Experts of a small language model.
Size: 14 layers, width 160, 26M parameters.
Experts: 48 experts in each of 13 layers, a softmax router, a shared expert of 128 neurons.
Training: 358M tokens, 5469 steps.
Below are experts of layer 4 (counted from 0) of a mixture-of-experts language model. Rows are named router (the router's row for the expert) and show model dimensions 0-159. Each number is 500 + 50 x the weight over its row's rms, rounded and kept within 0 to 999. Numbers have three digits each.
After each expert's rows: "comes before" lists some tokens at least twice as common just after its tokens as in all text; "gets" lists some tokens that make up at least twice as much of what it gets as of all text. This comes from a sample of Wikipedia text that the model never trained on. Tokens count by the router's weight.

# expert 38
router:445524491550583516524407504455490541502573461518566501464428514539493503486546500346516476543480442449425504461521476450465497538525471476460409494516434514558543542466556473598446448510480480426506442563429502511611522456479464423532487542576501386522430501463474427518496498415572541487511508432615434481554487463475548449544468490565417507433396525539446428442521456520557495474519571540467542484446511574564498516498430499536554553427466485402515574507406402487485462550408492
comes before: "|", "-", "|---|---|---|---|---|---|\n", "|---|---|---|---|---|\n", "|---|---|---|\n", "|---|---|---|---|\n"
gets: " |\n", "\n", "ip", "ene", ")\n", "|---|---|---|---|---|---|\n"

# expert 13
router:472448448455484484578457403575538453441538562493473552531522505420525504521505502609487470522497477556438469488468588540462359499503480494548477518469528423468577449537433507493554517380467469500501383553509516454430473622465464526541422549546512563415496573509534455490584501466465478546640465452536427509433575571484500473463541486498518448532540559471556540433491447501555509504581514477456518551446401444471530494431557594535507574490488513479557498504583463572501553502548423
comes before: ",", " (", "\n", " de", " =\n\n", "\n\n"
gets: "o", "en", "ia", "os", "ro", "ra"

# expert 28
router:532498530464517617430482423519519566544471484426463451458452495498453458491544508471507486467536444435477526551483488474542448544452474548398470468467452512519583438466555493495555617471446511540501490583495607604544544419557478473555496519556495476487464510600410585491550577527533510437475507475523575599510409533427509486558566534433518543481424457498426468462505521487461518500578399513496473452584519504515494510468541548484497518653514592419521450509423519507479373480565549
comes before: " ", " |", "0", "00", "1", " |\n"
gets: ":", " ", ";", " —", "):", " †"

# expert 14
router:537466547524491549512501398605416465527502529581453456472447500572505502464514536558490483485436510533646421453485512448516510456483412497524505560480498491436550534458548476473506513379495483466476518466532509451562526487536512446539487457473439521561516471550470511542445537466486559503549558463470525530537496475491510474499486495382524590477457557503521589569484606514408547475309468458681507578568520491455544500532538477454439518504460561477508492516413521392532517530433437
comes before: " the", " a", " his", " their", " its", " this"
gets: " of", " for", " on", " at", " to", " over"

# expert 15
router:431481515459523453410531557547551540533473464466633424567550511518539522428439491432513500415531531563635539453505517503492498516513524454473491453457525429547494504488634516482500495573504536531487509507447496435469494467518490450483478592526479466614486545463453570497509474541534452548454552500571564578477485508621492544427489394518490479474459432474531459593538504510509508563422474517494487452591470493487430503553452419525485584522486523565507668417503529576572421455498548
comes before: "8", "0", "9", " was", "7", "6"
gets: "201", "200", " The", " which", " He", "199"

# expert 7
router:540463492555525422516574496414526497475449499505482606592539502499553530471570405454576610463386516416549506471472534413558558508501424439471489539538539509582460418558492521414527630441472380503514506413443547469487474502515549489465483539437505468505482453503404451563540420545475483508567448486555474409496439551459543530487524473476581423511493394537478507523505563526428539521493392587460445484489501464463557477502391441477509516451560503541533467516462451483499531490505444
comes before: "0", " |\n", "1", " |", "2", "3"
gets: " ", "f", " f", " F", "og", "iv"

# expert 1
router:590486516546482474468495428535543547552548475481498539535421510421446457502508602529560428559414485372486413481529498544446456574452489583467470489442504484502462463511417426447559492455563467523453445503494472493435550515541510591523579443420547462575578448538530443500628591523530414546519508497460463519517522383531474414451491452482520462498540508534430489478492400435492472433408461480515551515544499514459361450581509523534514523468479412568467466480468544466566450520512479
comes before: " the", " a", " by", " as", " in", " well"
gets: " and", " as", " –", " or", " -", "ed"

# expert 27
router:524470476409457406464545562472531597565491472466515473543526514507488502454505527509520568477487658532521463440562414546502399561470591614488569519513506536542510517482480546486508580548617509444478537436596530516472487520552578434527563479414530426550511492451419383427441422446525545495555520497508462518515456538471466504509461511490448472485528535463547428563518508527506441384569551461510517417472492498496522433473430517599502574537462521496477499439524464570450556583589516
comes before: " |", "–", ".", ";", ",", " |\n"
gets: "1", "2", "0", "5", "3", "4"

# expert 32
router:485473476493520416430442560500524553530432584532402465501537507521469466472547508433590525485497482517510534462472502578467454533516444548503490514488514535537465429502467476418576414452488469493464510556423390562548488472501515560515430540510489485547454593458486475426449523499566495533435507515532450474528570500415595578430480555447502547529417484520456544494574526415549476500446458481583469520560462535480431482539515462499443480405542568524427482519474510636524492477422282
comes before: "201", "200", "202", "199", "1", "198"
gets: " ", "-", " part", " emb", " up", " (#"

# expert 47
router:498616584508478508407478542405447523569530541512417444493408464518422466491530547509484471574478459484506485477497444558427522351503526483416552450495502492427540502508507494463373430459383565571465561487385433559528561493420542471501442582436467516518472496528478527537534517529443594522476481550508606521577457581562454517481450467490526477470457518490495436546500538480521567468604557408513554476441533504541452520430509483505457534453504501518524607463510485472520575572517536
comes before: ":", "=", "==", "===", "The", "\n"
gets: "==", "\n\n", "===", ")\n\n", " |\n\n", ".\n\n"

# expert 0
router:450571453422566456584543473557489399463489427462466472497482587565487480509533445477441483516480580614479471456591401601534437608558633521555498484460418560429501445489615542469530568532537436509579465456464538518516592466479509529583430477441496514493455523519499504533477519530506472473562545494467542432520415582522501483508508535452477444497555511481493391576486534507550567449558503439512511552512529493529550441443436488600467493489506512582566403510543540471502476478501436
comes before: " |", ",", "–", ")", ")\n", "."
gets: "3", "4", "8", "7", "6", "5"

# expert 20
router:551484490491495522551529486588568571605488545553544452481503451595507549479431453496486533444478471490499504505491543561642454450574471600581472491519438538488434493449417489525490612419391541488435466600449444437531502420490480505485628458480516566515516525488435524583479419549444539461557601523537524571460488412561493420513560572475567520482544447534514471444486479449493473494489538501540410468413504490528533530507490551455523510488490507509463549468584559560500477409579551
comes before: " ", ".S", " also", "ge", "g", "ley"
gets: " The", " May", " October", " August", " November", " January"

# expert 23
router:472494457437483448469466557568515484562502443475473583524486527517460483528465543440377509552481577447525541498497474482479472514413490516476477527552541537476514441521530436501447432511453534494463490522435438561519544543473475519429531527378545476548520449503448526601396538511553558469388487465456499385521491522554505543393560477584496495494538628544471488471454435496452437528577384540433523594425524480496521507551430521533605447526469499405491466508553441444502512583460625
comes before: " ", " —", " −", " +", " W", " L"
gets: " |", ";", "″N", " —;", " ·", " late"

# expert 22
router:491458439573504611489557512556441487534515550580408500471486460411598535487506532512506509537539620444509524508502463396521503364453485441504547537468470423525543510456591488551464570518568541481458409497421473452523522429513543471530589500557561507535463428545592581518618485467512548530623490519495425520570460484529540491460519445411484501510426569502466455462532500542522523506511550461493436605506520493487484524580510450607444524398577485454485500593473515498491511471475494
comes before: " the", " ", " a", " than", " his", " to"
gets: " in", " In", " on", "In", " more", " during"

# expert 46
router:553541564499514495513474578468508593498553431472570564470589442508486512417462507469496540475510517501487446584483537503460491449440487524484417523508524514564504384443498533357529404568569426493469536480528499470489543462535578449383482586605457458483480588446419460436510444502515480456459424497505541527467497534515550432574583504522452457519420495477453527530539401518553516509510434517599541416577490497514496446400411489507513485661593476513487485519501507482489459476469488
comes before: "0", "4", "5", "2", "1", "8"
gets: "202", "194", "200", "°", "199", "190"

# expert 18
router:527487469400541506503466464485546501496587534461460500586606508557469495441443409452452424459570594548482525551544567486492508427476491518547529534429492520533475533550570567447451523574548423461440420455464488490648475536522584443556485501514406522548598601505467412550499534504478525429476539555424545441526455506539497512498596510429570489436493463486555368499525541502478490496504562536525512430563393542535488449426458578579419540472485481504442466521498482486478549486528493
comes before: " |", ".", ",", "–", "th", ";"
gets: "10", "12", "11", "15", "16", "13"

# expert 44
router:451509509489476570547553473626472486523453498423519447475483541434503513485512519474481612436401585597511486480494462466476439527497505580576450429440480495561482412506402458549474422453402472526538437460494502556536589502483538498539509499542497473447529485564459522566509520521570560405449478501503579527553594548467521481423475463485483461582483503545399523510506561529491527527512551485499553546432541442468563487437506466491481493570503584432668544432416491534525409495462596
comes before: " ", " \"", " Win", " Party", " Total", " MF"
gets: "|", " |", "le", " \"", "he", "to"

# expert 24
router:494497513520473482489549555340609568542510391485482463487498582450513461511480623462367505507482541555475453567484552528417530485572491460454561546488534451505526515423562512562381536442509571501513457519441483468499475530476555529631533483472432470489502424507533499499495495442439426457485511544496494485489524614540515472610471494424493472419487577505596594591513512522512479455475548485467542499517490491487556529547441497395486471528467476542534531419515475522490544483643458
comes before: " the", " that", " in", " on", " he", " to"
gets: " after", " out", " when", " before", ",", "ow"

# expert 12
router:529503523343519573445481447482502518566517426445466498514480543485520447569528474470420450543542495482576546521474487324513523604517566564508441512436403540432527496451477515517468509447544515520490606509491537559451511510506525501589476517532551452498510580484513590437497497499460605558426467497481545521478445439512493485567536481488480474518468598470529691504565419445524459537412529503415521460481488502510390483521521502482499478494502528603545515544589519533539501480484582
comes before: " The", " |", " He", " In", " It", " This"
gets: ".", ")", "\"", "),", "}", ")."

# expert 33
router:496492508490500633499506505487470474497593475493533582418524510520502552477461526492507465538481487590572404456472499483519550512527513437530505484505382542431445554550489413512573592479509552582473505471485531540618513524484570517500497505535478448449543464554440482494423437609529541424404494483519520466562535512555535458510567457506459539538479464571501620519525364418507481444549525510424564559526542544464510587523565503485466528555396392495482498420410523527591454485462431
comes before: " the", " a", "1", " his", "2", "3"
gets: " with", " from", " ", " by", " both", " where"

# expert 25
router:497529528472514590471475546479502506504497495513468561520442470538501483466580460422527488534528478565562382469533510565541461611565486505507500467477516535579520513493542570485549445561424521502491635582473441576519502517522493528609466501480522520597497540481511533550431537415480599520411477502531580499545506449490476621490447460568522505515492527474517565481491531472515539528405492497456515501428523516531540469532432520382437449388386495424441385532535508478521491458576646
comes before: "-", "==", "The", "===", "In", "|"
gets: "\n", ".\n\n", ")\n", ".\n", "==\n", "."